{"num_hidden_layers": 12, "hidden_size": 640, "n_experts": 16, "d_expert": 224, "router_score": "softmax", "balance_loss": 0.0108, "balance_bias": false, "norm_eps": 1e-06, "beta1": 0.95, "batch_tokens": 65536, "dataset": "wikipedia_en"}
Below are experts of layer 3 (counted from 0) of a mixture-of-experts language model. Rows are named router (the router's row for the expert), gate (a neuron's input weights, with its number), up (a neuron's input weights, with its number) and show model dimensions 256-383. Each number is 500 + 40 x the weight over its row's rms, rounded and kept within 0 to 999. Numbers have three digits each.
Before each expert's rows: a language model's description of what the expert responds to. This comes from a sample of Wikipedia text that the model never trained on.

# expert 12
By in credits like Directed by or Single by, colons after field labels, and label words like Born, Genus, Total.
router:474507534498521447467477535531540570513524444495457515482496540502539510456490542536528524514544443540519498535492498567543449441487457505521545482491477515522450501489452431486477457595532515517423520508479494505494505482511465523517448536406490535511521513444440442500510483515462528506521527485556463527478580455504512472452496480560445461472560522536511500485448464446556494438475
gate0:531491489502608455466514554480480396434522525445457498554438493490488445488510478530517535512531523548495530419472436460425502551571451408500503496512525463463586450485561490487467463525492437509503549530509454451556486485484513487550444510449553446466466492508463536483454521512520522506452570494488556458558454491599458584491467493506457480546498485551476542525447452478521447557456
up0:433482498470533466563520518497394498496435483525498492473549490517569505415498504518497488454475520475467525540510476523577479483507540441511532477517513516463561490459473559420470478495491517542468441518501484445479465557506540536471454487586507503488538474503488447413433486479498472480473479511567507449517448516519504477487512518510447511412536553478514555504538559485505495506531
gate1:503488458509404480516502571489465560466421536458578434473499482538478587494500436555578485601537513529500544579391514527521468469498504487473503469508466453535486588490476481456457548556489422581580516466503602571491472535498521536539531552522486530414527476564508513448536529515513536471526527525417450548447511485494455496499546562445515560456551529444502483499462492491493535540503
up1:594515526497529543532520481505503491451522483528516551484498568535533504478473491475481526487522469524503547504530418517532460452485511475420587500534546513461528404507468495505542480491451484499446535495487436549459519520502534530506450497423510549554502487459454540499485523481492526470537500543430515501581543459506459504525494508478478505537483471533501541514474454463517496477554
gate2:553593568516474538458490495488531524390458460490509542501501484535514562462522496479503469518451400514411549482468499562476444556515452440487518529487552477536523535466431532513482490514397500439486495536561465524548490435450414465483442499533413514521514582473455577531533488479516503525532513445590502550497514570549498545470469554448433488579403477526537485425452460519510497511539
up2:538459512522461440481566422509558511508495451494480495494469458562491563498477529424542563443577494434545529433464555487470508541559523502523454479512496536479506499510523496539463505600459579578515447606486457502478525484482519515462532547455476534517527588549496501509594501512462510539529491454420464490468475517449499514504518477514565469432532390503579547474499467501460456490584
gate3:574565567577446502443506536491477493513498571489525494524504457530506431562510484525438453522525526531459507472482460485535512435456556514490479491525477481482442490528518476612516558519513485479435543540493558468505481516514531506487545461507539549404479497532515500517545589527511443464545590490524523553500479498481533505527532484531540458440479489494436540523546550541490509471482
up3:561532529427401518510576519482494424461505506508540517494500492499507478526438518445495567473490478532536464453488471459551494424490577489463527508486479535512530517565456500576494514490522502543456554562472506479540487500466531484460566557441468540415478527497463509506577528488479504482498590541517509530515496503512537544503475501536518405547422526500524442514514548530376543530526
gate4:502503569435499511481544484532510536510479530473486471558453525513468491550477502466544499477450533486476491504495466442513508492456460466548572522488472479446478511502466477443501560482490505426505544495539476478484530489521430483441497473519470478506554480573523489555459475516503536509452476462547558465619489508415470443471557488475460409437493475402529548441527484517482477505484
up4:571499486530555484555542511436446501516524532431432557535505495460545403511496517487450525526503521490438473483528463476555503538539498433465458495542501520502487498530514560505525474486495457503524469495446476516457449445522555516504527583523465475500460510479443520503520524491528458505529483518466503503473483473452544490548476492490522585416456499506503487501482525466590535523502
gate5:530420442507483542499518489565497539517524499518483520486523531456536557496453497503548504468464445495556517504569505491464462528517493519486454547552516567532494472528565512515473424559504442409561520494461516499572487471500486466554452568521507582513486506443565490525510484529507526503511577544493461458435555484488524576442545493457510514467554497574558400507505458582527450563517
up5:529477489497535557553541377490430559476500579541487454555520468490477542486486509536549379521437502528486532526455485436476555545510519442482501548471559448567547514571530552504487482512480455489482448484529534511391513501433453519523464478490478532493503541515496570468479524506511529467495470441454581524522478501550549477536491462456438549542552541491488565493470504534474518521475
gate6:451431443498522564469562462405473451517515523518532510556514480484507484525576534481476486460498605486524473459601485484505453472543542535481495483440484497517486559511534511439481486558559446458550519533494539459507556476469498528510469496510444502494491581449438557496563500518514458551486562517497551579574479530467504543457460492456450459511435466553505510517582458529469480517511
up6:523532510410574476441536492509500458561525514518493539487476461511521501539512473466467455473480458515482548543498544490447496391510507493514511516560531468562468504473583558511541458466404489561549585492505513572548552458466511490506545597518479510518497535512484472487486533487530489510481454518447425472553495589515503553463509505498514517529503512502548548522518552545536425434507
gate7:502492563530515558486531433474523535468527482463522512649545480467508475470451493476493453418492441543520482510497517475494493442568502469496478513526598501538536568476502580476514500463548492485562446515507427495543535510443499524457449487559496511444521573492476444505494513564537555470465550558543537464502547481461498564455505453521518494445534565564543539482521512470505449421507
up7:537503448556509439454479484529444495461612526529494521626471477483579457451603476510498547483436517530525498568422518525409483504457491493443537468561455535462534470485496486488501479499543526472497532546505486525470545547494463515497503555524526537513499550494487436575545502506508518545519507523516509510461533473439455499390476527485498435439502529519482476531489502497519546582503
gate8:524460526545497523525538544493545515514594501557514539505454566458544439504523508564463405473451558454451424553614460439425436511502523513530518562516549530523526466538489469444585544550532497509448531542533574496517523475508504445494482534469520455483444476510553462473462473520548465478550490450437536489513527507549459514566481479518481481417509543488588462493550468520503559535523
up8:561519513483531446507507503503454502507557480418467529463525537532489595517474563481518508549476423531481488492520545507478513536593442436510530463500507496528480553463599479537530470517469504425489453506577512553528489501509332516509502455565502542540488503488507447513463502553492482481473496495505487476492530573486534494433486475538492506527532524443562474526426468515507474524486
gate9:564504512459475447441508467499491545448467581446498545464459466510516588523503572512527488511528493533452492498494540485417478449481553414474460472489531439559500520496494441443521479569444460546494508514536525473487447521499493469551542590465516482482553523581586458527514448471507541484483490496486451493544447487477479477488464489487519454454487468574541472511520464517565469576516
up9:498497514502492501444429484477523522527450555408521433499446435444530483528478551457494434510501489480546564598479387561500515517494495521487477470507463514486519514520482519541557478586446496495511443464565492510469549462538532421496529547450522578555536390549457534451498504523484414512518570491530506496471514490439546563429507586543490534550556547552460414443522517459512458497542
gate10:509480528450472471448528465518469463433470569508508500573427555489489448477523527487542470508494488486521511498470480445524486496502420519472497479540493409464570508457521480517518515428501426455489453467516470550486516447525518444505422463518495560554581537505478572434542501485479497493453518488551552452542476492502488498496533535531524546500507422466468408475520474448390476507507
up10:507460457506548367486518498494499534516525527494513470472420498409387516537521613544578504442443550473544490542546450526522459512515566524491484404466467483475477555467526512488544560502471488458475479489505409502568548480534479499485497501506512503501535426598464513506476517440490436558451470483496450408509444541536551558482499469373483499587522541494492486541582522551446462471510
gate11:461466445527496483550476488503497514499484435427530553461541478511486501468501513468454492485492553570486497519468475464533425488552542516480536577518471450490476473470520490500487469544510478501484510463543531447518484519486530500443569484462525511531518502371487535507499453514503467451424447527525522458548478522480445474545532476487512599464506489502514519414398462442448517524515
up11:552504507499490496456490487537459536570539458461536507492453483487493489480556577534465545523519472488500512487482489501511532487516573484466606457489465525423544474625525470516458486536490570523475479469479508559569420481457502474494526505524575503544519520490496417484534565456501486514533546507484453426600516507516497469531474440545565504565487515484567519435540564472445526447459
gate12:515489496483552504525439517487510430455458475519468532493515536490484509582483592463510535533467414486539523449537533429485503476436470485480582551498562501456537484531426416481448557530528525438461454457521484461437485508526503519429472488481494474527534485434513537470472532505411475482460548529476548454570579432542480434519510532479545448503507527502469489512502526485503555478520
up12:530501441551576456493501508580477573497488422523503481449442525579490474453580493507466500469412426485482539496504586460490584466505504484526519506513616514522563452492498488470603505553478462455458458487568534496489472520516527531500501466463459523517509577541507423527520500513536483567545505494528517483454536513539524487576529502482522493473497438536479492459533483522527556489466
gate13:539493516493446461493519496598548469577463426422515590523492532472517538492499440430490478475506514548500518475453572482467487476474528461574476489527488540537456416505504497484466507519493510470513526395563440544484490512493508470506433555468516526503543489525461503478480508507473527483553456479424504535482454500517486510533524474551520510441467471506491491432491489487493555449476
up13:474516509539558527453472585489470502459446444517501543537549525509486421538548524495487508457496451457516434439449558460531512410515546509485481528524475522543451415482402499583495518539457528513533482478538524517430444537527537476525503521458475514494439473520505613477522477442562497535547504460525443460454444516498460484468558496543466535443511527473465484479591516493523475508535
gate14:475471492565507518510448519503493436471510522506480539536467454556496503511479579586420480521507459454515512505555530453518501516514550499506488561455464491459423502534506505520576548505515561504506499502531445504553457545581556527488574485510583489452463530584506494569565489456515490528512486535545532504504493468501487505546508505558485506494477551460572513487394497516505437521525
up14:504496509470472502456487556523507451551512488528568550489476528540501462485547512492599457488480413479456540577549478544454474525428542533541454542411533501433501509542502489550458474515544500502469467520465566528482456564472536502491537477485470548484505503458539571548514460463568485487546504604497562499568504522501515462487482479529446521504513519508568478504448481486539523458524
gate15:409519521457454486515473473508496466477553571483550506509482488484459529531542520500476448564532490538549521510441494454488520514537520498500590480483548540532481481511473487469571472444510557528473589523492512449465518563435574531508493553462527541506539517491450550544512566520588426506484474529571540595465484486473428588468497454489574506470474549465532474545489503523540560503506
up15:482478486507512589441502511545471431466500512520488557515552501521512574530589477400467526467595533517479543511439440521490557491501524449507467552550572502525469563479431527479482504433503484555489528484487457407420481491458435540502530475508522488539481538530514459611537501534530504510441555492505478567532504535595496490469531527501444457504471532572533445579545549474425494571522
gate16:505480561518482480537479510538513514589521474496493460440487438490556537451498442462482528533546519500516520478442466473499482428462579470511512461567493529529499485497529566527449444443611552542548428512518430498479456494490448493454504530593521468533546493517534506515499548545456486556481517532517433511475495480491541560521445498537545518513569435594505510514474553545449538499476
up16:489480433483473496416491481440474511540504498468474534493523457541504470434446498515485536473539477411514460486560547508451537491465506499519488524548472482451508423491520535497596456455552514478585512522494491504429461449466477449521540471536477554551508490558471545458473532532548507475531481445520503485432503475444515478463531416504558529479550540504467519486469474527509535441461

# expert 14
Commas, opening parentheses and quote marks separating clauses, introducing quotations, or giving places and dates, as in Dhaka, Bangladesh.
router:535466437521521540491420467518485459466554508522488438514477466517482462541552462501499526463476427447510465483534564527520543482480495571549481525472511523475517522515478529502524499532493457444557503490544464568548518451539408462454480454456496565576476492476490435490493499495565525492453551565546437491480452567491480479510471511486469484553567519483561483464485453501497530495489
gate0:482600548498541487528545487513530505506403478484521487509506482504528486470452499564563526504500577422510471496528528525520558458484487542497530522505435422478558522484532484519460468533477518512493470540497444507446515510494538528482537444524549507549517509561427534533503561556478475549450504492525515518501488469537450474506446537509526493525585532510483539450529540462518538531474
up0:463561525520573521643454453510452546492499508511497490505524524546502494386526593533480532535439439514503535503498553472541494480508518585520511446488478481489464548531514444565410508590472480563502544519491494552487465511531514506561495474478533415573494436535478516515452519452509480476561474581544522523495481456504526402431484497483480514497550447451516472482365462396535438464413
gate1:484467436483576471473542542507585594469559547521564513496518434524460415469487444485500464487464553502542519535491422430557491474480505425460533486529468458519562501543501504530541522474488524508425508566559490534455486553513491445582538480511517501493506442501475508466525531580526422514560573473460478480488501476505533490546530455494491513507440565561434519475471475512533506481478
up1:455499480537437551506553476467486509554532503567517469510538480518503621525500482462536522507498456542500557529524501453485524479530431453424478516493473472486499508489554522478470432482380479564538468554558548536476527625415515505495494503544555534515473571483478510468474500489526463431494519407512538528583500508482498556486457519463504489504426494498451530437531581515555536505547
gate2:447489479479578566539521457531514513498465494501461530465548503528465483491530489543519561504567471481514451495464534445530476504560490445499571559481478524511462486548478561471517501433508481507558522490500586543476532478512432465489518535492459494485473522548480508464488526423470578462459547536515484506446513499463497521474445494494544527580467543457437516460433493501543478463505
up2:551434529499530436527453466565533507509466470448505521553522563559510521506516566510506499486512495474494470514512547534543441552451482465472489484439513527485494503475510460536439479454432480557477527506490559518508440505466474436522450481495517565490539530544526444536526544506506528442549527531430464511535515427503504489508503529465528441502516475491476482486487615453537503520469
gate3:461426482488421446477476493499560552518546497477525496467507457576440510503442496522532494483498523523421499494480534546497463493459494433542479506437488473514481540536495530525466558526508495491435470484529566540472511519485470521526534538483496572527522515538497538441457510419501473497463470557469503479443426544498480508452581524588474521463473453497521487519470433513445502554484
up3:482488467535499523591540475525562556574500499508484483542420487557479476472518565533527489603483450454563523507401553493546561471465470477448542498444492498537469481545478466536520546430542466432445486484540514435535443492505470434542515474463498527511550580502457471453543513487510486469505485524493485514524424509462452462405492536527567486526455461494478533483484433474529500543466
gate4:477464517491467453482522581463561545522405542471486475509484444455554480445477564477502496482462450531603558529586492466474469479573491513502501518508511446505489473350626524503557469490496477561542446403536471484508506530590560522454551550473401604467509563514515528450522468499542513460495561562440509501514569526496486462486476538475517494488459535517552466492485540561512511587462
up4:527456560490458558419472546481463522529527530405539500551541456430483503518570471534441524530534428536476490452477462469478460550499520553462494539505526493517420503448477542491595522455516504553507493448471486450443506523478496488512540576539464424449563530469491532509562472514532493493460431512540523566485521444557485456531466483530516481404471456505470493522444519537518468566456
gate5:468493568495512576494520450542476440520427527417514482512488517480517551413511538503491482482475450498428439518504494505497576545505521541545452482413465571500476479516536500514439528521438512513513519494516544523599553540451537475470507487454553518463427495420507433467494515454479511572515471486438486512501490531481491524503492410575499534485494476509533486467567490422439553503539
up5:535499510486470571519511498484536474506504461513468428520526553444455480484466543468495464582481562479490486484549470464417501489489513475531596487451511473453499489459554442506441489510560458568486510480481469503527492482535568558495535536509596559426408522588481563452459513487408519483435513550566498528524521520539569483510516536548495508545525447463436524566583520503479429493469
gate6:510452494511497500535551470513520512477417519485522527486561526444531407454543442499491455476537401502483486550475501552529511503501485499543459437469496523572506558537454485447422468480536450556474465439485558483467460457499499507461551518538508524444614522418465529539505514423464471492504510463471492508462539567449517425498579499428488523529470523497492473493564516516514526390546
up6:521523493479489586466533509459534466546501475479465523538483568439486542472480549480497546548542545515524500473476444514501503527576552515454526546484455424416566474545523505454485518447504493508491535540513572457532489462480494649462545485505437516495461476526564506551493492494508471532486453507489548525523423445509552506522499560497529463536502496592485560469449497564524496546420
gate7:486572472507524460531495501513499506582522548517444592579511505556497526516468474574461502443528501568502488534467441452453535452487484485496505557468448551536487500502480509546477513587442504526498482515466524466508472563490447490544456481441490529510510533496512563524640476504534475505523499462500535559531479553501490540525471573469554505513536381526534477565476478607486463542436
up7:434535464483532533560542522449550489489422592479515509474481468553510520545473519465453498533559519516429476564494465562495457526520494481562560483458485575512464515538401507555513522505458493467499494468599516474543469470514473493496508388410515519490525511536470538463560482542509469512403553459483488544490416561507517517527467522551515516532533431459493392421554541539533538501487
gate8:447430505513542549493541459431485506487498507475516464517530556456471599469504471484553469566544529423545526541369535506473427516507413471491460577503503561562509524487471574577504476449505462454486515487514540505471501486490460499537446498576541507492499431473528514547538517522532512431471517519455546519581494442526526455439484476460487436566463492504511486478525513490427511503476
up8:472498460499492509470501487506545540475515523494542478509512514507503480489499428514522573506441525462476501538554520540537477551452536523492487520572471483495468467524506519491521516522562535477483553526517515519467492503513471558488484566467503482526491455463541558467584505420486516537520470506472504532427502454525416434525470565531448563451533437447559539458443492446510493506526
gate9:537446439494493492535547511524538492504485492432487481456452462515540485527495515475452528564490509491493512459415604531479442487494493454497513507536519526480480492508511452517600487515536511468560450538562570483446530459489507486487440527446541485557518526529493479476604494528444520437423497464511474451489501490494501404474540482483551476529598543479522461491514505540529490519512
up9:491557411449495544514567509476613444476449519436536484493549489479529475556481588483522539544521443498500525491510473511460456518480471512538538499521482434531470569433510530529500461491524457510542470488540548514501521571496504377452474567513470405488506440445471491483493504530542488525494490513505542457543513464450556425454483449527465539471503478403542507502447477485568550508560
gate10:515481491498524497531481476564554490485482480519515489493500536446554498509460509521450414457458447477493451508420464489489619454503484423494597510484491536491495429506455486535480499471433478484503413502420517580551502515513522562533455488487534507534479520463532468567552558494493454504565534464475530578483515502477545496471519467489481560456474466529481516505518478472551434537466
up10:507523432504466443509430533472508459480519479526551474514498502557492549513567453521536490524481520556567450431600578452459520531462469509448512551527497434485491479457545460514475542496506538529500489477473406519494408476475529412434543443465484533536531488523508481566582519454554517525504458483536513489474487506508507490465455457584563531468549460471480459450525573427516492518476
gate11:564545508555464441605495454549440466525507467557445535572473558472489590561442516544404591475487492527505427498504481479517423485524468536557485500521478510439497540527446457463525517536514452524477514511477499509460464475462493519476568516459509505451521433514483530455545543524395520545506504496528494479545543506529496514444575445512531507532438503556494516455440496485510518488486
up11:565426514485513515591533592567527419474522513472468486530472498511454509557443536484577573528485465471536486476505427519427522410498473485476474516510531477546530492434502448541492486495465418409479507446483434512518454561450441503467483539513552445491550489534510458469483466513568518434510489586422528440491544445496472503514499482461536518486506512517549507581508506454522538469539
gate12:490485482449503493406469592480612496504502480460510554562492584629524461575501552525541587485477505542517589459515441455536484565493486443487463556563471520497469474435469483552511477536461529510542475510555523398530529517570577509501473516479470487555531430487538518545494470491493564502491552514447536477534479507513519545488533529470516510459445518595552485534571545468531517508554
up12:422497497497514491461467487518530491422467545483542572473501490506524509492492515503506496529466549450513590517458476478448488473504552512534514578473566493521550518585440521486527471417506463518555477515483577482474592448505475578471578445529468487450556503477591470495512533502479442419495516491460542423519508450487476515496466514516478485525599501444547430442518458463488585493527
gate13:579532509555522482478518606531601491479497514509538474507518541511519486556476521525500523455455552429488489477545623444540481538524464448475495521496458445526538507491512469501526452511546498510548527511471485441478517536540467456516520502489481430519498456500519427421505490487495566500470532442517452502535528452458433582526526467479544432537502531476428415477554532495500597520473
up13:488456509496584437585460433549473509465482458531541572581530467507499513508472482470479539470541572485421500470449525434537573504506465483473514444412465531469492504551535597459477447532537447446562522513523517543416549534490529545528568534472462515537535508537536432492556552489521489534483567485577453468558502503472476430531438471482537465520518549511480495443537500530546563519512
gate14:479475456484579499513509394481470549486537537474447553561537470485482533503547562400490458477494519540532500445481487503524472518529552404512538490540498515608478489540460470445502494459502542484520512501474470501451518486453575536450517531492463522516458569495490545519443495468478522440435567508504491529527456492483505507449559489531511510531535501562492567514510468514511495492484
up14:522524383492496518469496468400505502516519518511436524467494564474458506543583496515497526487524460494468473499472520588509511456572444521471456486468507581458496465520427512567552538479458558510487518518451511449565478462568481526453416472522452447495550507520440445508557486555515574471478452497550495447476520527533488424475465499472470490503532436483468544487426487492473588492487
gate15:529424484502517537507555484555512547496493567556507441572606527555490477523427563449503540496495489459474475473498507538580457528480487500472524440541458478505420529542576499471519517521517488436465564437567452551554566551505582502535521489471480590509541559506545539501543526505475467519532526425491506529476518590485467518550480470548517463526503488512526467564457529554457487523423
up15:528510476545431515514545488503520539530526570582531463508548497452473467538468555480517455503566543482502439516568543449473585525479462527504528509494514481548438490541542543454506461463549580463458568552536521474506479481560513499536520490443469537515573556548418497432474505547480467510487458562473540570504507455528457528421410528514459448449531523530518465515432468505498487503514
gate16:565464515457517492503486517519541488531470550514480487548489530498481521496473486383584432526532604460455504504466509538515503537460443548588531563458467502473483521497531444550513385493452545516493540495472453548442485468497467475498521519435459552441506520533431453550426504470524551513479468552429495522541464549505456524563501540575538460507462534548501495503455461481531505552415
up16:552512507580488509483551514396474491524545498549542456470532504533502436473475473555499449537517544464487430520483479474502466474477468529501480531501545481478458489467493425557458506476516541491572483517504452509424475513515524531538500498480559503449511511483493526471550555508489482522539477520549491530568491492507491481452508516488482480599478460545500552529486500539467497568501

# expert 11
Main verbs after a subject, such as played, has, announced, said, indicate, plus spaces and cells in sports statistics tables.
router:553519548520446531542564582505539491499472478521482565454596415513505501462494512550444521512453556490550535481532547432458481542570499533495450501571524515483566440560451455473464540566498524540563477488487499545416478491500555446486545584481566438449529538492466529564510527520446519473512573446437489496442468495515439585603548575524545518508538468521491490471503479418464424429431
gate0:432517449547463453535537476485504468442555476572455504557540504414442489488481496463459597518422508515511488534556480566590523538534488496573495450475500458499490515530433465533439480488545413594519538537458477468440509499522475501543486486482562422436544478441472540471449467508533494490476524497486570566468515504534478458527546540486451538565469454529523537537485503449400519418535
up0:555529498511469477529522402473564495519532510524470445477532510473488534481498395526538515494496562509508514478589504473546579456505497474499434557533578472482522439456483481484531516513476448427561490467568504568481519532523496494471463555480470519534496528537459610593504531504520459476514479518482530473437506485527487478487499487476471528492445477420474529509551490552496534509513
gate1:503504527498559460458511557429482512513549432527553481477510481515485495497462503492502543502569494505508547484493452479510387493534477429503585479531484532521500446524467487469471614515482508548520494496511521539504514576550496494470493477546535486435512480525487540504456505515608519510526478539528481472438435503462474476441481563527530489525552564573516503566552489460493540566511
up1:501492492448613531485450500463545590456441495542480493568499573467448495456506440530402462512504437465530544575521485561473498408518460416492532540577475443504510483501479545447499417476536442477528520514491473515499511499476544470522445423568531544500544502543502497443493489433460455510479439532471539513527469473482532417530521492569540514482522528470467457439507498466592428486515
gate2:597569522583488546508567594481464503470504455507547455523492533461478542573449524521502538491446447485497496449493575445481516553485456488518497457532474435471553493449464531483492468473484470541444540485401470586507522524484516549440551479542494537439454560499423507542448497538478591431590463459499428549512407468519440502484497506509527493516511494540395572530488492486487505512495
up2:498494471475517502531489472514516446512485509451510497486415541434484467536474464575465526506515468413508555433488503525514517476474458486466482447478509472443508525522489533516452505447481524469488514488517444530478488457509481505491599492580498416506530535490443460467436491534429584507463505458499522484480505447540492551509509510465510475514442490508442549513596548536440510513466
gate3:480408453498482444481486505562511567478505450472503483590505527539466483577526509523521551553454510505520437544460439503530401551492594529502506508472466494490497479484523531473502519461516415526468538540528545470426502525496584501513591476436507518518515526487480493535530492518506556453487573478518414478527452532380519495495486556462561436450527551454535503492500427458502507542538
up3:548514464588561459562491501517455521511477513451456476474473454474476476584467518518582435621482531533475496466492530480484502561476432452507452503567467419524543497444495476474491418507415428572501440577527491466491498559477455483422514524405454398480534502483522537516467439471460546496480453516537506479481499460466476416528455557522566440462503482458449501472426466486526473555403
gate4:587435494503569531537479503532537434498481460506500453453429564502559391420510502521461551516537505489454544457530590519456464533507481459451511495482532527469480503494427424511497619535410468490446503496515518438455473518535478536520471498497495453453427564531520479509495424501543554499456575507486475473545508496499452573520513538515490496415555509430520514514514549472508495490486
up4:499509485476480528498570432527459513508436510461585522483474529436458507490484471540413523469529517448435503569513430476494548455522522458426502458472518469503481429511494527472518467529543486424432474399566458491498501472538490535504501497441469455489423574575507529535573485472550466465515530508530496534456421494518523537561543417472499451531445559507505486478586533489465513482509
gate5:496505479503489433470475543499576544531477507474483588497481486467397485501506472484517566530504446493508441492439542433489460479429525457572458529495513544514484454428485505547451582516532574474548454458484539540493502536473572449378515530479490517512474532423584476539524503480482436440511549495593591542493457479479478534503542521441490430508444485577477529516515502460506574529492
up5:510513554457465468499478532504470528469490524490489457500563503574533500461514456536522501545526445445589492509486451529517479512536458546501574470482446517572499508578498461520513463557457529474519493459521503442449466533530542494498492467529481510502478483557504440565495424508520466545457458509481489455531588516444497559481401565508518486468502454514497534453527438492482443554539
gate6:539446460491535523465406411510566484529487508544538426468580496507529553552563484493503468457499553600537580543503553559568541570538461497561532548415460511515494566490526504500467555436470509516593532491568557509464458441459481540507515580505565521469483489535489510568492522539429493509511589448482553471452497519490452482486561454500453519504471358484517458536542504483474580479498
up6:449544426454490506465485511513517506486487546537555583503489462574527512520509475529460490486527475469414495456481478510498484506502420508449506524461449549478551475472436473573494442455530495515488399465472512451555563479473504451536519529466414511530483583518529532523431542450597434449499439469514417542569462471527491547523488484483557489500517518549492507490573531545494457467576
gate7:525497505473514471506518415452513542463469505465502499533527545509427468521521584586460430560472484547504433511532501547500542520449553499535504544461544463501536447592469501548531516532482554500486531454544536519472471540469546503478487523512482461515422497480546499517503533500538555426528460520465431548482486501517456472533488423507513485517470420463470495520511473503568533580531
up7:480547416448425516426454568467460466469537473522467470503535560488448554586484498538511472502462473472555491481489495518428578466478475491503472493509534509449455454507468511464533545525582554514464489517459451506572528455514419442487575505479545559491470543572526473463491480476447519499437464581610505542603519479451483469483509501413487509441502494487512513472477477492505472511489
gate8:501544512494546506539498528510506516483460502453539575494525506552496473519523494448510447514506488493540460491476456490481468463554469533537510433496422495461488503536475512494473566547484552407502510475566500507440506518491495540489470457417524551553491511523521530491463484498533457554470452483526592496454579536482543486497533536524544539482508613484474649480556542496469472475524
up8:448436452441527500455479534490506483501503523476541548485503449437522470450549449505407448544496431492535488504491514519515547499491544517511518442493501448485492552455493524439459498532498495413535463394445529435467521584592454494501512529525500487451496531545541441476482455506502475505452452559585569457492451520547463407477495534494619455461511459501488477521520582436499512495480
gate9:547501477471465507540529568480499428447538513530498536499512488555491503491567546516495534456541461497460488559499518419447497513529534514482505498526443493498499498462501518494504499519480474499543493508460460474537513495505539505508494592466464500426561530500524439571462518455556405543535487441462577507496448494444522477520489508472561468538537524473469536599456477546495464513475
up9:537430483463513445465521477435476488531518436541477552511479450511484532491528514534527503499489504531483533503535565500549448452450513496446451493505516462588475431583481486480482550495529464462404479399447455452517511543506533570515504444476459497461532506527440550454444453525459509526435495508509527513486492531469502483534522516443549491458531483501467580438513484475579495548471
gate10:550493570528483446501494416502512521448481493565543513513588436472460510516498512533492462546492444491494513513550478497461505590553514559583499511506508527453462496499509505485433516515476458451543529471526468495534561520471441503393439567492518505530505511495450546438545568473439549480513464545543601529479464516497418442479510508516464528431470503510479455489500498530514504501479
up10:494515536484553503477478562450447510558399508528424480461419483516440523489455445544469513473537539573529503495454523560437569495522526492417540531444491522470537416542507529553521474492567517511429552447494453451427478510469536470486455520469528539494530485498622473462416470545487341566428438437482443484529472441490513482535530522485511559514554452499440568529539459538518463503526
gate11:534503476550448514531444574496548433580461487436505475489546542490448445554518517537450485530486530458502507567479499514516498503508514518507499500515421519548496450472514510521481536533433502527560520440471541481498505489534516486556440486484465512423439580538454519479495496561500513529547504553485446541503469514491527466478469443448506431499523500477482476535545492504499440468459
up11:443519440539487511495538510505527470473378488515482413540429565505453520484512513533488534518479429459447506490454491490519544428517418460407521499402494546514482496472557512495520489496508514518490491490509502507462497464462552458460436496536517543548493475507485500403469460474483496513523539457486477489468490387470552479472571471475569433560466450417488512494463491487502466518513
gate12:549491453558463524516467515535540523581472561425458444495495569520513454514539387391429471514528549471464535482464537530476514492510544436495505537498456547439448569541512475465479518497471523452552483554517440500492510509513470498525479465518521503534451437509514498527454470479495489534513494425487587496507495493464521459474469532508439513487569477564461383504546454498515515501524
up12:507502492457518552444471519497473556463564452482468520420469466523450524515475527535535517466473491547478513536481512471553490510428481490461566397562468440512531453454507514474447445540472476559483575442472563491501431518436488548451560494503544550500547489507513537459485576523441461578462455469457464536559479475445535519469480447548500505415538450543548508483526478492453469514511
gate13:490502473441509490514484439546453497572501493553525481537511531499479482517512504495517603419578570481514479418493440503513501476542553555465526451508499552495463527548514542462496481580564568607610545533409513483467452503470442541536490528464477445441592487459465491540469492472513406524521578453498460491538491532461527476489557501531513507499481538502411459469526520484516483546522
up13:529547509493489421483445456492524471448555511513471481543488552514509476487508472526541457560513503469400498526550461496519487543477494528487524513480527456467472503501516431488464500531576489455470527423515544529507546549432481488540480456552453448538542515522547401501415476529438562517508483517470504550421436519455463506406497500570537549519499547515564535522475475501478602487498
gate14:534459571473431418519545510519473585600456483538472578440505479555531534439441556418513489470502490528521479483495489490542443466496469468482582532584461533558522526555561505544488499547487495527466513487502500452462546463475539525510609514480490510488542474458440484519524465492512472447511515465403528488550477536527506478509463521511554456507560454464477541554506516517513520468484
up14:453554434552486562439485468515511521450544474544495597540502464534562523518439461489572516553476535466578532462497513579500543450453543469500537457472483503486486526538553461526452497481463518484552565518518544505487457455485497458442538500529568421480507482502478493602547453501592416544465532534530438542554485513518467500486482448462485455518500449554506460557571475469508507578527
gate15:538595497538509518525519563500510491445457512521523521497468492534501469451520490455549521464483538522473535450535463491435550492474513524492539447491499502531481549450489589468551470480531509464502526465527484463425427492519559531536515462538480446529548529476529471408453513432503491490537461509480507405530491564481500551564560536500508536548501553510442541523512438521564513502549
up15:529473434479496538481474532515567478574476513463485472478471529508481504479465576461570447508465456448474516536410497511525468480577514488526472478536531458518500433499560493483519507522525439533479455471461474479478560412462459494483523509537549481550573446529532425468504463466497553478496507461439521432574518482478461411525543529481510516508539473469525419459538485521460452528531
gate16:482500482458494472539510447481517491557512461481547403439467522529510518471490555456497536518523527410462509438475496479525468473568496454528554567525527467514503529530449522474455547548498512409509509530516530475511521507465525517468475483534534521563478480435482540446568519479498522544531480408543515446559461520537486497499422445555509533497500449460474436518514558470473495505475
up16:461521495506454494520487467503522516561528523520492486506445480592525481465499506591412522524486531457501554515516483500469505433549471506546514543483511451462494480531467476437461463498512499471619468551461462512487473516519449534467489573564541432528451467515461479457471481535509523573515453514493448508487466484495504462504456453519525486493548453502429435483552538469534421436550